Experts of a small language model.
Training: a variant of Muon for the experts, 503M tokens, 2788 steps.
Below are experts of layer 2 (counted from 0) of a mixture-of-experts language model. Rows are named router (the router's row for the expert), gate (a neuron's input weights, with its number), up (a neuron's input weights, with its number) and show model dimensions 0-127. Each number is 128 + 24 x the weight over its row's rms, rounded and kept within 0 to 255. Numbers have three digits each.
After each expert's rows: a language model's description of what the expert responds to. This comes from a sample of Wikipedia text that the model never trained on.

# expert 3
router:094100118132153143116127125170098138144087145126105138111107134126127166160091132149132064125101083130133104149162114080137111096130137106119158165131086137168110171089101139110123094130140146107160135125172092109113141141128146143121099136136090123169133112158109134116117153097117160102107090115114130120132108139138119088086100142139133151120152157104162144081089175120122117104125
gate0:118133131119146153111138137110166104130137140128132102127086155114133127109134115110109079158102129126128051142105165157101111120124138073113119132107126182119101141160107105142124103129151145121157113143148099109126149173146165183162097107123089122123135091105133090154118152125137129148113121091142145149152125123133180143117126123187178126123114102166124129100081143104133127125163
up0:123111154134124141174121138130127106122129126138104145140152160140189152106093121140132104164107123175146148137117093128127107164085137172132166135131161092139128124182103071120144137138132114086150134104134116174136132144142116109107127132131145144165149116099106144159115101117137130081123120127113149131149118092137125127139067114141119149154179158091107162165159116117187102138137
gate1:093159105159104139113132134136160072123117114177136105120138111140104143144126167140088095109163115105117100111086116177175154115137139151122123122124162123167141134100138092153132075118119142133128103096139129160137178158129084148124114133137071133154145185150102107136148142088074139125178155110136108093144147110136118138082143112123115118099127127115134116123126127134118107118149
up1:132139131130133116141109154133160110146123145134151110127066121094168128126103093085113150096076132137150154099130131105166121096119151140098123182119152110159091130133136130131127132108133137119105119108106139132133101114119163132143100123139110131143111119150114193080119157126166142202142117174115120089135128184115108148112113157086176143117119153121111157155105149140139160132135
Description: Sentence-final word endings. Word pieces ending a sentence, usually fused with the period (s., es., ed., ers.), plus the piece after f in food.

# expert 61
router:169136114141102143121101139153132107071151108147197088121142155083121183161114154114106116108151123101132174144088136143113168147141103141141107125146128125140147148124173159164122163136169139106132125130109122090122153127105149170177090120144154123117154106140140148089128159117116110131111124126088114143128137154144117137101098146144176119139115149086082115120109108121122147150125
gate0:112091108151101094130107185189140125146125152095118126106136137161119106166133134107150149134122111147099105122140142165152122132149106126176131128154173116141162132123158112138097137115165137141134100092115110100116203126145093162127121129118140136159083098111147116144127068095111145089151123102116153124154159141116148127121087113166141160119114119148130088154116128127081130141122
up0:117094130118107165103134155119135140082143138132134157144089068145125107138145141103113099142153121124103126151130140092145118111127125118168158147132166108175158164121146091081135133148097114123113122114112114152113144123105072119149149118091164139125129152163157118132136108142136140133187111124151162091153140076138147100152140150121116097089132148103111139120143090072157168156124
gate1:153152085108112071118100127149117142121131125115127142161108115108126096101139170152152093147165090148110145151126147156124106111134125121128146153194136169142132137121138166137153159147142125098125158159123144134123174142122090107163093169137123125101098160116102118112132163142116119126075150160067140146125100131158138123124163110136118136104155079119120097119088149169126111105115
up1:124148116170163122144152124149118152170171153138137150122150147116119113150125119115155129121134152138123185111138120127135135122112095125069123101108159129174141173149146117094158116095153149151144086154129163136190114150124094128112121089159113131122164124096116175098172106129136137158138135137108125129145107112108131150148138139132152119116098087163157178111073124112149148096141
Description: Adjective -al/-ar endings. The -al, -ar, -ical, -ic endings and national or political adjectives like British, Roman, Soviet, military, civil.

# expert 28
router:107162092137122103122146144075131109125152112146114105116165122102134143091131122121125175162134158124146105133148123117113086153161099149154104125138129137154128179142107086150132102143115149120092162165132161127168164154163108109121117079108088069145125133108157115132191092112150099156122149127125122133127150088097113119126123119137127091142120131154170152127170130139152132129163
gate0:128158105116124129119103163125086137132155112126101127151103115122119180133148146071088122097122139114139090129128122127072077129151123121070133160137149106138153142077162106059118137129123103130137116129101115117114131154172078123090119131144168137147089149120118131115172131103072149114140121143130121165117128111125122097124163113141118114099141092123122152148139082143116112154105
up0:118109137092170097155140143092130135124102153132145120154107136170133129112150112120125143109085078130136116154075094118137145133134114147136129151117107104150083117138142185113138146125194124126138115154121145132105141114111126094163121178169168183079135108141133120129121156162112131140131089151149114118078129137128173109120152111113118133125062110150126124130133135173128147134164
gate1:142134157109142164104155150102121146126175147149088120131144168124152133156148136107165106119129068114157109111110157097147173137130074165144100135143128130120092133107146110107142147123114119142130164184117123130113120085130126157141139105090093127127119138179132140157151129124135136156137119138164204101073137109127105100109102114157132131111093139134135092119134109084147114124145
up1:136106128122123157076109174150109123125127146126149123102113116093118121174113115106169110124112131125142137121120115116111113101149129105106140099141181115115137115121145131129142144181152111150124118149071166123137105091115121116186103105141128146182130103149161108119188120101140129119161107106122140128127150103135130111081152101144090121100166145180074126154107104110128176142143
Description: Table cell pipes. Pipe separators in wiki tables, especially election results after Votes | %, plus semicolons separating list items like 1; 2;.

# expert 7
router:089132114173103146131163123153108148093155122116145156174080171098132127121172103138131110126097124138114139176214163121154102100086131131109143131137127124108120104122112166114081137116139117133103124148143121093115119132122124100120154150131154113138137138133093126100134148134132135078163117114130098123079115119151147139082130122125148108075136115164148143125149143116129136194121
gate0:131133122189140082126163075117117156147125072133128148151150113117113123100146154126133125162188121124137128120142124122172130146065126141115121162143135123132140090110105152142134162110118132118124151141136143097118129118139145090126142177112087135124126126155136167134072107110156134116186139122113086129145095151092125127173140155150113122138126114188167167137147137119160129113136
up0:131072123080110165116148124125103106141158158140111151139138165141105176085148126103114108137160157104103136130087090154158146157107134130145097129165102152110157109114105136110142090118140130168102139123124119143135113137140173122135168114073127131105123135174105109127103151133121199134172122134119153124102072110125138128108144110125130087107120120163148156112161117156106106124116
gate1:116128107153104142144121132160136159144110128128101163120118112108130156157156184145115128158133119162120163159183142100107124081074153143123136127131114138143136108156107152133116094144121161112117081148104146087130124149121205145142096184100130118162153087105112103134091146117140083068138115104114129120132130141109094128125136131146134154087154147150148135139153137139121106111144
up1:120170124161136164123113137146137117089131131113166148168124123116133123125149122132144120137124105143124116111117123139096137153171105075165096112132121133132129118117102135154112120179150117131113114139171092078132130133123127137110234134124078126134134125091133070161116093126130126115165109168107085116125123127150114108141159087095097125140147109152096094137098106137141129155121
Description: Punctuation and CJK. Sentence-ending punctuation, colons and question marks, CJK characters in titles, and words like ar, bas, However, But.

# expert 31
router:121100112146146124103142124179173135090108129133155150092132139162105143162171115159129116124117123174080143120156132135117138090117131149156093151115104124173132159132084139157109115129155139146134126123099116124109104144144156129101161165131101142142130100167151125116102099063110116070129109119142166106129147160100124119111141148112142102137173136123144146079112114110123097153078
gate0:141160164161096125157109169173122110143110134140112130116103146147084139102122140146099106119128172148150152134155169161122089104144117108112113123148155184157114120142142142136132124109129144107129096126142168099117088141130118167169147172150107168130130081195144163143130132155120105091140106131161116137165094090126154120108132181157107137142115126130094129122121149135104111109132
up0:128163153132100136152144122144094109141076134125111143129131144138157134120148061122134135102117145081118136116117133138147164156142143096133101103163125132106180145096089101129080144144128107139102126119177102121072180149091162099119158130175129128100146093149146117122131118097128151134171159146135111130112124161136105166151113142098112117134134117089157139131142143141066126129108
gate1:116103123087134161107146128134113093154132137175091170084152111129107095074130123108110135144123127108114155107116149117143127083152079122170135124118120136152155077131128118116141124151057111143152117127112135147157163189071134122103149125135133127155099143111116151168135103072145136170120105096082122137114101144142125109148107111134137113113127122133112122138099134115132085129103
up1:089095133138125130161111142100128136131180176155134154131116110115177078144116157182118148093133124116114106128139145133185159119143153129091084087156111149109157157129132153128103153164108117149141127120091129086135099063138128121125125133118143114148167123107113129107181136111112118163134143124157072085125114110135131119074104121116124118152146134148133110106120135134146107098139
Description: Plural and noun suffixes. Suffixes finishing nouns or verbs, such as -s, -ies, -ments, -ists, -ization, plus propri-et-ary and contin-ues.

# expert 40
router:142162118114143136114129179108109129119109114110150128143138141166100158097090117139112119143108134056132117148133163120151086168114131080105178116144096103166160130128127137161131129131149156146115101067119143101145145110146114151167141162152170141123108125163143117133121162144156123137141109125130108152144145163111093144084111165158144119164158105169096102116153132137155134133154
gate0:121159124122138119119169147157126119132098137168113116137106140145164149065123128120120138129100135130105110146134137116118156126145156080131140110164097090155111133118137122154158096126138142103133094088141147119117136128141108156097132086138124172064114082152102115131119129121135182141155147150106155168134159136113115112145085142137192190154118103145112158107161111099101118136107
up0:130146106148096117120130143120116113152134153129127123149097104135177152165149134086157139109193161078159136153122176142142131153136137113156127128151143102166108122197141135140148135151120136092115138136144171164144125159138145099135143139137101107129101139151077166144156071095133158144122122157131121126136113132122155133151055155145158100132109135130113163109164130135133124149114
gate1:129134121152135127142139142105148107080147119144130151158069134127127122064101107103179114197091094119116051133136164107114155136150150144111118131101147163133117109123181136102091130137133140121155115096136096138112131135147145120129111129119164132151112134103132099110085168118138143112116160129109102119146147161120097132099132151105172116145153152135142169128157155145127164119118
up1:131146180110146170109126112144112106134113097132133135118138120123131150192134121114099136096143099110138108149128131132121143081096090090145148160118140117102120121128135076123154140147137147143154113111067147132126143150155147151157156106105098133126151132091073107129122083134088148202122145077128125151159133131130148101085087147102129124149120117146145135124106120159101123087102
Description: Spanish and foreign-name pieces. Middle pieces of Spanish or other foreign surnames and hyphenated names, such as Álv-are-z, Veláz-que-z, Siu-l-un, real-l-ife.

# expert 47
router:134161157139119128107123099138142144120125102123082128099124111126119128149172124126101142133107136168156112147092170138116126155130098133105135154155086120116077117128103129086125096116142081154130133119177104115136131098117128174105119084117137134106109119117174124107103178138127147134123100108129174128127158172156110144130204126081088139141115170118120132115136093081139115122127
gate0:108174126170137118171140107091151131154141103138087130090114134118136098150145112106107111143119104131097070133159130125162118133124135126130160119128123138167130105082134144194144124136116126154128141109165156144112115118094158132118163123125124073074072143130119171110156127090090134112109128104144136163113151119133110171128143191131102097142171116152129112126122135130134152131147
up0:168111135111116127100120099134130092115117105124151170137087143117165108095102096136145133149114104144156103125130120080146135113108097054131075107145118151111143144072076133103141119112139113103104126126121133122151130136098189111140149145151092144153139133115177135183166147140119124149105104111127147117166107165148126126117126154107126082125130139150154100114118144088101141110136
gate1:133148163127138108138129135115147078146140146126118127131100156070148142133082123098123083150134139140139155143099124141138145162155134134123131162124149153132115123120168079117117118087120115084166141141111122144107124157103112105166176137130083124128114167110111126152108146139105115159087158151123138119104146127133073170136174107141128097125138187104167162143109161093121127128086
up1:151088103146137116146125104128172099086153130121124143115098113197153135123099119121140139149138128124154163088106110129161104131160137127175146119103143177125114139134156112115086073125122158136123142145134091128128103147150145167083108127084108173156104160126145142134116151163128131111122076136092143142145119124127129121095159104152126136141113099105132160175131118137088156177124
Description: Prefix pieces, table filler. Word-start pieces such as eth, inc, ac, ext, plus spaces, zeros, percent signs, and symbols in tables and lists.

# expert 6
router:131094112120139123106073071098130142146164077075121152137108106166113159112137117121108083152098106142084157104142134141141147145133120166133085125141126139110158097148116118126072151164142134142129136138107120136154136140135102136140118133160120167157107137124123129140167142152124108152181146104168130116174110135114085101114155119135145113082138169119138117161128114141088089128114
gate0:163129160159127101106107151132123074140167122127147131144080138112133104150128179165100102150174133130171114165124127126165136107133113165145113133157102143156164129158127115092126169154078112110187080093113112109120124124102124123124134152135124131163114088146124113121140160120174157147186123109107126150165120142131113116106126135133155125117102156114117112120131128133122101177098
up0:136134124157140110131118115144118109147122169134133108123098165095177153120124129117072116157133049114148133155121124124124136121162158137116169116136122098128101132151119163183121147165105109130108131106093098098075129141128131147129091147120137102114163145078146083164157129100146127113126084129142109126141141148134098119118137124165125117140143155142086123150088126076150176110132
gate1:126155113152088105149142109112131129117076145128147123173121133132164139124115125158130092171145155123102117121146184126099158166141137140131100124137113137107111091102113057110090155145141195107125152125103119121093165156140159109122173131159152128106138106132133122121132122109107110119151111132120126127143150120164124106153088102140099126152125163129137135136122157105051099104095
up1:173126127140104115100113109153102155132093109114127133148153129131149141134125151186144115118109166079104120143171076156110139111078172096123108132142116116100115132097079147110147091116093125157173133150160104121161126088096117147160111112096119108107143126145103150136154171192133104142091122135144108139142104129148116111146134126160143137133150119112118098111136165135148169145109
Description: Vowel-led mid-word pieces. Short middle-of-word pieces like ul, el, re, ok, od, mostly after m or sp, as in m-ul-berry, fe-el-ings, unp-re-cedented.

# expert 46
router:115171123146137129114158132159138144161152067114138149113081071116089107159178128171137152130162125144132138120126137088122122107120130110154111080137084167100146138100134139172143135149147135127125142124152122155116137143128154114089163092093099121094130109175120141134082137094159123147168116162143103147103139127150104131121138144113119123117173118145136151073156119105144144130115
gate0:121155139096157117133095094157152122127108101092140161100090108114097124172153156126112132128157132129111121144112119210146159118142127106130143134091156148105102082114108077156115101152163145129122106139160145116121120124170132139081106143119145136122107132149177122126085093141106145129133128156134137120153157103148140112145173111110099101129139162179126133151186118154124136139104
up0:103174109085110156149155161155129120131133127149126109122122101148124122160118181111135127142151123152130125123165129093138124113130082147122106120092135130160113184143099136134124124096175194128145153147127138162130131169120156102134176106102143112146157130158115087160157157120110134122136066144107125158155131146134133149139125153127106131102167152084192152104111130100141126125139
gate1:126156143134118111101168112133151139174127116156157118149134141130166098129122102091146139128129148124152126118102119117110096123130115160124117124118082116119128133115087107125113142101102063157112130143102131161120124151126155133098098114112120136143080132133126137141150123146143082086116144152100076139077127194093158109133086130131118147114111037150141138134127105124125144127078
up1:124102167113115124150138112104103132111131146138172071112102121109124135109171123086158142123129118120175146121170135153150083126135086135162154143117133136150130133143166136135134134113130094150102096122103131125108125153129152110142116182123125097136197109114083104112096127162115088066093136130154111105139140109090115142163090126129115158110127118103142166123141106164157122159113
Description: Suffixes, media nouns, LaTeX. Noun endings like -ation and -ment, media nouns such as film, album, song, section markers ==, and $ signs opening LaTeX math.

# expert 25
router:123137133113117117106128145168135176104122118093158150157129140119119132139125185131112117114140162092164154139128116134118164129160152067130088124130093138145118132141119142144129131157145111127137171134125190099138116106161108133091102168085169128117138080154089146101122111133146170111174106159120114114100119177140107116142147120133116093148156134149092107111155113164116134113085
gate0:134084116122139110129115072087064138172104140129134137154065128112109089143115210135139122125159125123114138146106156125152150165143192124124094136102162150127129104117139141089132123134146147101095155144129113094126167118165123132160145135128138139114129131104129133117161135141117124149100113174171128124134147142121157135149106139162167124134106126158126139104139125132098133183143
up0:116115103118142131149133102135115153091134157133138121090095153122132117148107121060070165128112142100126057129099155111087121145142142131130131130113143115081110089095112115072124090150132102125139150100133117121120151134094145142132100062138114144110135133149129137172143116109138169124119119135103109126075087110150147102180146123127102120169113153153121119129116115104092146124132
gate1:134093118127120139164118150154087136146148078101111111104076140078096107094127124147105119159111101161169135161121138119116148181161167136122073151148128148093085091122163139120114132181115101144170135145119158146162120139147122146118092098128132132139157145130142114141149106125105125126091103134100140158094082141094122117135135098105120114108136139095151150143123120104108130136085
up1:163153128134120133112139173111116106123080135138152103125123130105112176137129118120110109116136150165107086119104089117138112154104136153095077161146156126142132144134210141128110144090117087129122151115121115156106126105099164099122102105119084132096123112154119114119104149139088122100130122123099140115103125116097121141149115083138144129128078184158083108164116149095104105148136
Description: Word-ending fragments, religion, history. Final pieces of nouns like ancest-ry, infant-ry, calip-h and -ism, and words like century, church, Catholic, politician.

# expert 24
router:133150173122135103152127163082092152169100125154140141165148122169139154116115133123137120134131103141147132144142106104174092147116097153109145094107168099112129134116146098124155127163097114140146131115121140162172143139144095124132133111142119147107131158144123112149161113191170107115114129094160146156141120085124158165149111128128135171115113120135116110178166132175114163174160
gate0:136114160100168128134084169080117167121147149138098094136129165093104105114143156127141146159092116138068126116156112115153103126152085149136110107164066123127123124107178120145133175113159123126138140186150097093128173151097123156113143153122101138142139128137170145152111114150109122116109125156163139147096136123126140138156146116123159143121114083123153088128120113152120131136139
up0:115107141120119133133155154117187124121100136128125139095135127132148107115106094125087075152105107172149116107153139148127172136135152101119106134082120156141107107121106134141155137087130079109106101125146132113107139135131136131078130114168122114130144154145152128134151154127168144147145144103104094127083117084077103159145126150159161121116078206115113135147133110127079121130102
gate1:103109109159104118124122159095131093149137178131179111159118164155123109090123145153147128121116114112133157122122150100120110131122146112110125156135146147120168151118169128087146154125164129117122120129104179087106126124131118145142105135094119141089120123109074121109192076137162122139101133114120096128066127149145147124115122078124111175095184105125124149165150143130136127111135
up1:060112126111096096075079164142107129153155136163135099118124119135110159126120138130073157141115110122152159155158111133138142180115101096095160111167157108164125138136127170102125106098131143171157131107127138091110137130135153121122133146136101142163110133167141111177121095136117147105106131128165141112088117107144120139070136106139159137139152105126144124091133138165153111128121
Description: Foreign name starts. Capitals and pieces starting non-English names and codes, often Turkish, Japanese or Central Asian, such as İstanbul, Kū, Pak, KSA, KBO.

# expert 59
router:127106126145138120133118143127110142109142188104123099159105104098117126066155117131111139121125130155107119126122156113109117111144132153174143171100108121113158104121116125139141108116093139100145060114193162109106105136115159107136122117111162085117122120147116090122143089131116082086130137129100092120105075101127136159147110105126097090107111079159110108160151159125130138147126
gate0:149100149115116060129136117122159165112114140104137153141160138119114133081099156158106101131112137163165119100084139130152094129147157085099152150175129086087111118113161058134136123144105124137126124129122134145117145082120127134129122130128149110151161148133167128134115124132176136126112082100122139149096172103096098147117130110120131135144165119180135096148118088131159145141125
up0:120120107125142199131085136126115058098135110124119112122149122144124135112143126118116136140116052153143127105154101113131114114144099140138150151126146144179154124138143181104153116114162149138135146112146098158148133151114085125121100163161133121110108070112138137121086098142124126090159134178118116083134102177134120146106129183155130145133114120134156131106140168135128140138104
gate1:116167150110128124155180151091160119139133153135115136118098096110129134144117163103135165110206092170135136105133104121174145137132109139137120142111113140138108121077121105113113119106094098147115146113215176106148143103146116126116146118182098125126091126128168114163161128149095106079120119140137147130138105110150154134140147138123151126141120091120108111143160129155120129124149
up1:158073093107168120111155137138164107157158122137148129079148119119129135148132167160126137064162111132132122131168143165122185146127142096112130111118137160130120115155142168163148133162062129136118106104129144122134111135114117132094120121121141097148121121157110181122109113082163155122118101149120123085116102104126108106119107132162083111132116114124120137103103111100081130137094
Description: Commas. Commas, often merged with a preceding letter or digit, ending clauses, list items, and dates, like line, | 1863, | ashore,.

# expert 1
router:107113115144137147110133123125158118118144121090160139099160154131162147165184155125102153153100159154151121165105125154123150129127109121118147138111093119136092146164145147204117129106164151143145116079149119146143099099157093113120167137100124115104129123136124113035129140163075150145175146151125114138095097122103130125098103119129143123126100143121142124139140101120130142134146
gate0:134101147147110081142098155146124122166098163107156087146138127134103157116112136107110143158127114140116191159117098138130156117116158146132116130119104106181121091094134167192155157148168146132117083146125135157080147153157133122120160143103155095101136145175114104110098120130104143108132118129156137154116127079084134109145124137148143145110150140139139110116136126181140154125102
up0:112121138117120109121103083097130101114114182151137107136133123141131149136105095118162079121115142129148160070165144101072115094102102140119174173132106116138153142161119148130114102127131155123127120121129130133103162150107116103144166149106138119115121137100116133121103118135146119133126110129127125137104078148108103085135152117137128130140064185157160208108155136124127172123119
gate1:134094155150103081149146182130147114123139148162110144151113124157080124148108133149123124125093064154137132130120124101180123106102148165118157160124097145180103152145155161136155144133139124131139147132137127161121101143132087090108135113137107137087151119173124161129169128150134152084088119118125146184126137128105108148099121142124171105127098128142162145147126148130086154130151
up1:142149131150115119185176142174095165140110121123146107118056098145119106140120087173102121137141119144049118141152125153112130149106126147131143112134132141104136111106130113110098134158141091117131113143105136150110137122094134136135126110170160122121188104108135137133118135085124134128114133125121127118174138137174145135091122112123123116190141131142112152122116124061098130098092
Description: Year century digits. First digits of years (193, 201, 202) in birth dates, lifespans and event dates, plus table pipe separators.

# expert 39
router:092116138142141127116136102114132140094112118124104134160134105087118152120090143089146148119117164146153142108136169153137087129141126160073121154120178089126124136154166137126134147077098112115168143165161143088132137121138132137167129107102093146133115180081137098122086134160128192122133113118115178108150128122108166148144134102101151114109118126120129121133110125084146101146160
gate0:122092141117075127107121117165145166171118099118159134143107147148133130122122152124139121135121141171125125099141115138107158160110150144151145151126142143132147141135127128186109137142127082084138130103089122139117197152089143157062128134178100154149099132098162129109112112113132147130126145135146119139161143142127114081148139121157157122118095103112069107176118135120135134121075
up0:125117080107146145091138136120140150140182145170137151112116142073125134097108136115146168140112131129127131130138124144163143186147121175132142143109134104143150136129162129138147158141128063160105105171160160102122113139124087085139156135084136144134130173116124119131110123094130105080111098166136186116096102131163129135099112120100113137144143110153118117149145153127102085138141
gate1:134160122124082144093098113103109172121159165079125162134097104138157147142187117120129140155128137149088155141126143114131126106127146179115145114092158143138053105124116132093113173120107134116111136141160142063129162120124143138105110140100164147114112117151138122137088082127122127123088128106128123120086119109110123158099166140106135138147146154130159171099127135134135150113118
up1:139094124111111141144118119147147144153124096137135106133069118121112128132121114110130115171118125089146110115114136098108174146078124127109144134154153111150126135126116113136158106153135106152157149125099135131079163165137148170147143141135102149150152104082094200095125089145132152141096152183142099108083130166098090129137108147139123128084102122148174091116139118128149103129115
Description: Early pieces after initials. Second word pieces right after an initial letter, such as an in b-an or B-an-field, plus table digits and pipes.

# expert 29
router:123167153116131110128127115117091125118101162145126155150160140127166156142149107114140108140149101103094159106112144110130101142088088123096155120134170134103121163106130136116137167108112117152096141108119158155120160112128110164144091107124148121085133130166139150166088090141147098105092133090176110133136084115147151117135093116169125115128109111171173130146121112112137169145189
gate0:162194146146117113119120125133132115133105134108108095125105152107107100173101103178129143124140146127145131103091162140109116131118190127169123132130097133140124152089107132125129131173133154150149116136113084152167161152118088078128132137098115132118131105120146111137123135152176116158102096156092138143145162100127182151133079156167141106137133113091154145135137152125165141107111
up0:123153089127111125145119131124096136153126114113138124094107094107140101122100129146120161132141078143128130144134136102150146155126112112185104147072102122165139115147139166082124157078116141139125172144098109139140074133175146106117126127125121130087125097179131159127132103120108142156100139146139086099121103155177098129106106092141129093188134132099119168152105131129119124154140
gate1:138141137103125093104111175144137125087093168100147159160145154125079110151154146135129113115098129148121120133143108090098123091156168100167126104153128115132105116113129159147174136087124141137108137144145119137105143117169106134117106118170118129160070100142165134139116132134108106129062113112122089134113138103118107116109175126132129105129101121087128132136072111124078147132169
up1:135146150149136111156170137127150138135169141131156101106154146146098066113118129123137154143193121150130134113129132117124136120133168063120116119071067119165106143099113118117107097118114154167137176117122104140132148123131153151112185152132073129131162100126174106120084138155129138125116113111105114132122143096090114128120117152121109150137136144117098108147095107163155143121113
Description: Foreign name beginnings. Opening syllables of foreign or unusual proper names in tables and lists, such as Re, De, Sal, R-iy-adh, San S-eb-astián.

# expert 15
router:139133100125102147072157123140161103122149130114086140157135101100135110120131138119151167153130167152122145169118111106161118107121154082153168142148098144176099148121081163104139157105139147141118135133137112147167085128144139100108088143076156120116103113121100164088109112140116115120115142153154117148117147161126114114174168117123116076119127130104101112075146096119124151137123
gate0:160133138145117126153141114179137126110164184118130161121098105134124153149139145136159146135154119145114153129146090121086126131139156113122137140139129116175142114104097121154089155163164134164130095142121116178088148077118154130119140128118149131156091213074154109137119157148122106137118113138101108147121119122148131146081153110133126107099149130126145139072165104115129161132127
up0:140150161152121126132079110125169163121101136161176122172107148138138098160060106117101114130135165189093113134114107135122146139136120184106110119138106108175193090141132082146122134158121130135135129142119130111118113159112148119135105130125144146069142137125088105141134134143155160107121116114149169093111141116165107141134154128099114150163144106142121095127117138146132121127105
gate1:148099123125119126148135120142139121181148104115111126151123157089179118139149178125131146133166134127145133135119152175129112088118102090133111123140128149146119114087126124106104135128117144109125129116145185167134142170176130123155160143098107162139111073124091156119141129098106086117111065174146099172126144180122118108165155107139117130131132131123123081119134111090145114120154
up1:078118101090116096158142172131153122097119094118101089121127126110068119153142082130122140139119127103131144076118129068115050134142137131130135130104105138117092155127114158192122139134129101113180119105154139100112104101112132139094154164128140156125101145110115146126098111105127148154120132110179150123108149133116134133144083153135133178145117129153131127141094146128141123122135
Description: Mid-word stem pieces. Middle pieces of Latinate words such as in, ig, or (pect-in, invest-ig-ation, advis-or), plus role nouns like director, critic, author.

# expert 43
router:121130110107166131109109115145151109125161125156103142126110154121191107144117129162100122149105125158117125149121112114120133164149157139131080128122069130105101130172121137109150108155134129187129124109109148118081100103174150112068073128146156133077137077143117159150116133138128161187101104114156152146132129155142113100104144140153118112136148157118153124136127116103141114114104
gate0:129113166147147152110129143143135146096095165153144093115162097083167113157144166151115126135112128098118168099129158149134104116135123142127106113142116104152157103150139102123094104124110117113191166148160123092133151115124081130103141104074063157138154124122144086106128106130082116107101145148159163139127122109171143132139138151134125170139157132094157123100123132142160114134115
up0:172129137090123130121138151131143135131149119129137117102090144154139118126159085176123137107124101140120133161138152135193131112161142126101112142118151106112173115132176134116090140112138126096135108107118142108111115134106123168149173161124163108149135102067156131119140116070082102142102125147125131114161134075118113150116122152105106185059128100132150123106131127106125129102139
gate1:144151107119135108093122138147156128180156128174101117122139107120150134125112089125124134132157119140158108111142126094089130136082160088101118122130146115098122108150111138141168112157145125124153156198140146130138152175156153170117124145130172114135098142144091128088118106158095148088144114118145084107124112161088107143140128117120115134115085081121110112136099131068159109136138
up1:118040088092140169131135113139144127120135137126109121104109163137105122119133151092139051122162138114110144129108054111185117120115089105143132111161151117125103137135129137117089146159113141070110133131104101166142106156119139118101174126140147102140122144108121124114103121138143143146121142105146157118126103123149130132109134124123127138133154127180105141155186137135130112087131
Description: Word-stem completions, coordinates. Middle pieces completing stems, such as comp-ound, confir-med, mov and support, plus °N in coordinates and ft.

# expert 32
router:089152109117142129124129148078108103097102117068137136132101147090111115111117127115130150130124085118102101168110082141143131131172111100137126132146123089120100142136129118071143145110161180136152136087166129127129076169154141108135110085089126107137084082131121108151139154148098175154125144141144133129098105089165113123140156148138146129116112124131148094164118126153149139121133
gate0:114128119108150131147123121099117146141137161115090115135128083180131120136092102106125159163142135093106108093124081150140116099149122097132141164152163085073127123143119116130123104113091157121131086125153156112138093129115146124137093100142113137104112105112136121139132080138163169139107098085106152142093139091107152131142127107146114211122107113109143127178131148145093120152123
up0:098179138110120126132085138096128179130147106163133093150105106154146170143116123133111128103128172128151095117102167109144106106112097147136126113130135115143117171118083148112105141096146121111133109156127168088087153153116174136099141187099126112169130094135141112074143125133124129105111123111130099138126160124168184116132138126134147138110100122106095141119113138147126149067144
gate1:152123109098125129150179169111130133135103139157125115111153094111121141138182145124106105131112146128120144138141127098128095101105139105114117099167110132147102127104100118087135144132125155146144144093150095175162100172169157150108132095101096099162115160113134165175178153176172133139139099079150142154099122078111107155120124084124124119105110125138122132142137131146139123108147
up1:134123160137142125150142103127093112126115137164129131076146111111153101111136078142099113140137137128118129134074124113106117123084185115133099102112144140149151136109097163161113138125108113089084144158106152125117146147123107112116048172063125134123129114130133140068129152130100136106102130083137160117101108148152126087107087148119154112124120127127102117130140174133137106140106
Description: Table separators and score links. Pipe separators in sports tables after win–loss records, score pieces like –2 and –96, and linking words between, to, by, born.

# expert 51
router:108132112142085140147156158138140111116164125138164122133125093107162142103128141157156132155139152117132129131106139089166117145152137123176091131147109113122138125125166151136153114172126164109100076130099100170151117130130131092139097106120131139097129100148146088129115104140104097138140122170091091113117160081102104144152118094178145145145126134151155118135162116118158153195091
gate0:137115055109145150155134137115127072135151144112119132131136130125151156088133155160109126159183109146120128160140119157158113162124168155121060131107165126115153114127143112142139108171119113129112107129132119144086112128179137106133111135167110103152124137094155178168121165132133156157087148134186126115135109130117168144144131133143125092120142122134123092163122126114139083115123
up0:126113091098163126136096097163111123172100169191128159115152131137123101140158113136088125125129101052102139169133071152104143130176127159131123104115125141153113134112098125118134133140146153146123145106153147110143083147118136132123134149124145148106131147143132162122121153134141144115143107118131104084117083123165132114144104178162132132107156157170148111099092155163117132108104
gate1:171122148106092140113118149089179120127129105107089144107158134146115156139143117119127128171148155125140184113100163106162132138127123134171153094135116139124146128094166137145166144151128107172137124127104108153150158181110161132140054129101130148140163072117168111128087114128090174139104121129142123144135149161141097133129134086137141119145163121134149122121118105122105114141110
up1:128080117147110138127093112156112152117127174137143116098144150124151148120110170141144105183138118130133137160123099126107112159136120112124135152148126113131111125092111135117163165129061140106124174165139154094128137102105111139112135147103110097128156159128120111115137103133173079131128128099108139072147165126123129136138127079102142170137137074116068145148141132126129187149143
Description: Colons in infobox fields. Colons ending field labels in taxonomy and infobox lists, such as Clade:, Family:, Directed by:, plus semicolons and commas in lists.

# expert 14
router:127171120171065117131109115125136145143131126156095124156116096146138122134099097085121108120131107099136155151160115090143128124099109134145140136171116165111093146158129133092138133134116140100162078129132077141134102159166185140159103135152128123148093122147117150165119085133100170139118165153115094098156107148136145132114158113176154186139132142109097130113128144146137130130131
gate0:168166094143099147168081165125114114128112110198129090157144138146133111134127140133140091123124123127076133146075122142136137147123104147123096125140134122143108118096126125161154088129127120150127087103129206162131132133173186103110123142161124126107137149135138112112137122126120143116138130096141078122118136111125155158142065115113116121102127150124137131141161144143125167167161
up0:148189092152146126163146161152094139146159140131116149117080129118111099146139148085158133130118138113119115150146125117151124156105139101152159191171143107169163101123154144147140150096088112110135181122157124112114146120125152181122191161119099107101084167164147123135162124113100122145113129102113141144142140150137152124137141135132113139145134107127123154125130110064126135140133
gate1:110161144128176124122126150133106131123137112152148136120078130129086108142153119084134109119141172092181119147137157128115113152126112104160105137108138134094121157127170103122139191152118114099142057145128150141152116164162165087179124129120102117145151130110149116109113113141145125123119064100116121158106167129152102129180122091122129155106123144097126120133095136120147125115104
up1:153106105133108177072096074109118117135116080133131093143122113085152125160131132134145150101124136138107117112122088147114121109165137137145151115087152113139105101145122091116126111091099065098134149160134111132114126122136094141139112150084157115176124113115131092111138145154113111125131152115131134077106096143108151137146157107129150146157120180099121116185175120153137143144135
Description: Verb endings -ed/-ing. Inflectional endings closing a word, mostly -ed and -ing (revealed, linking, alleged), plus was, it, new.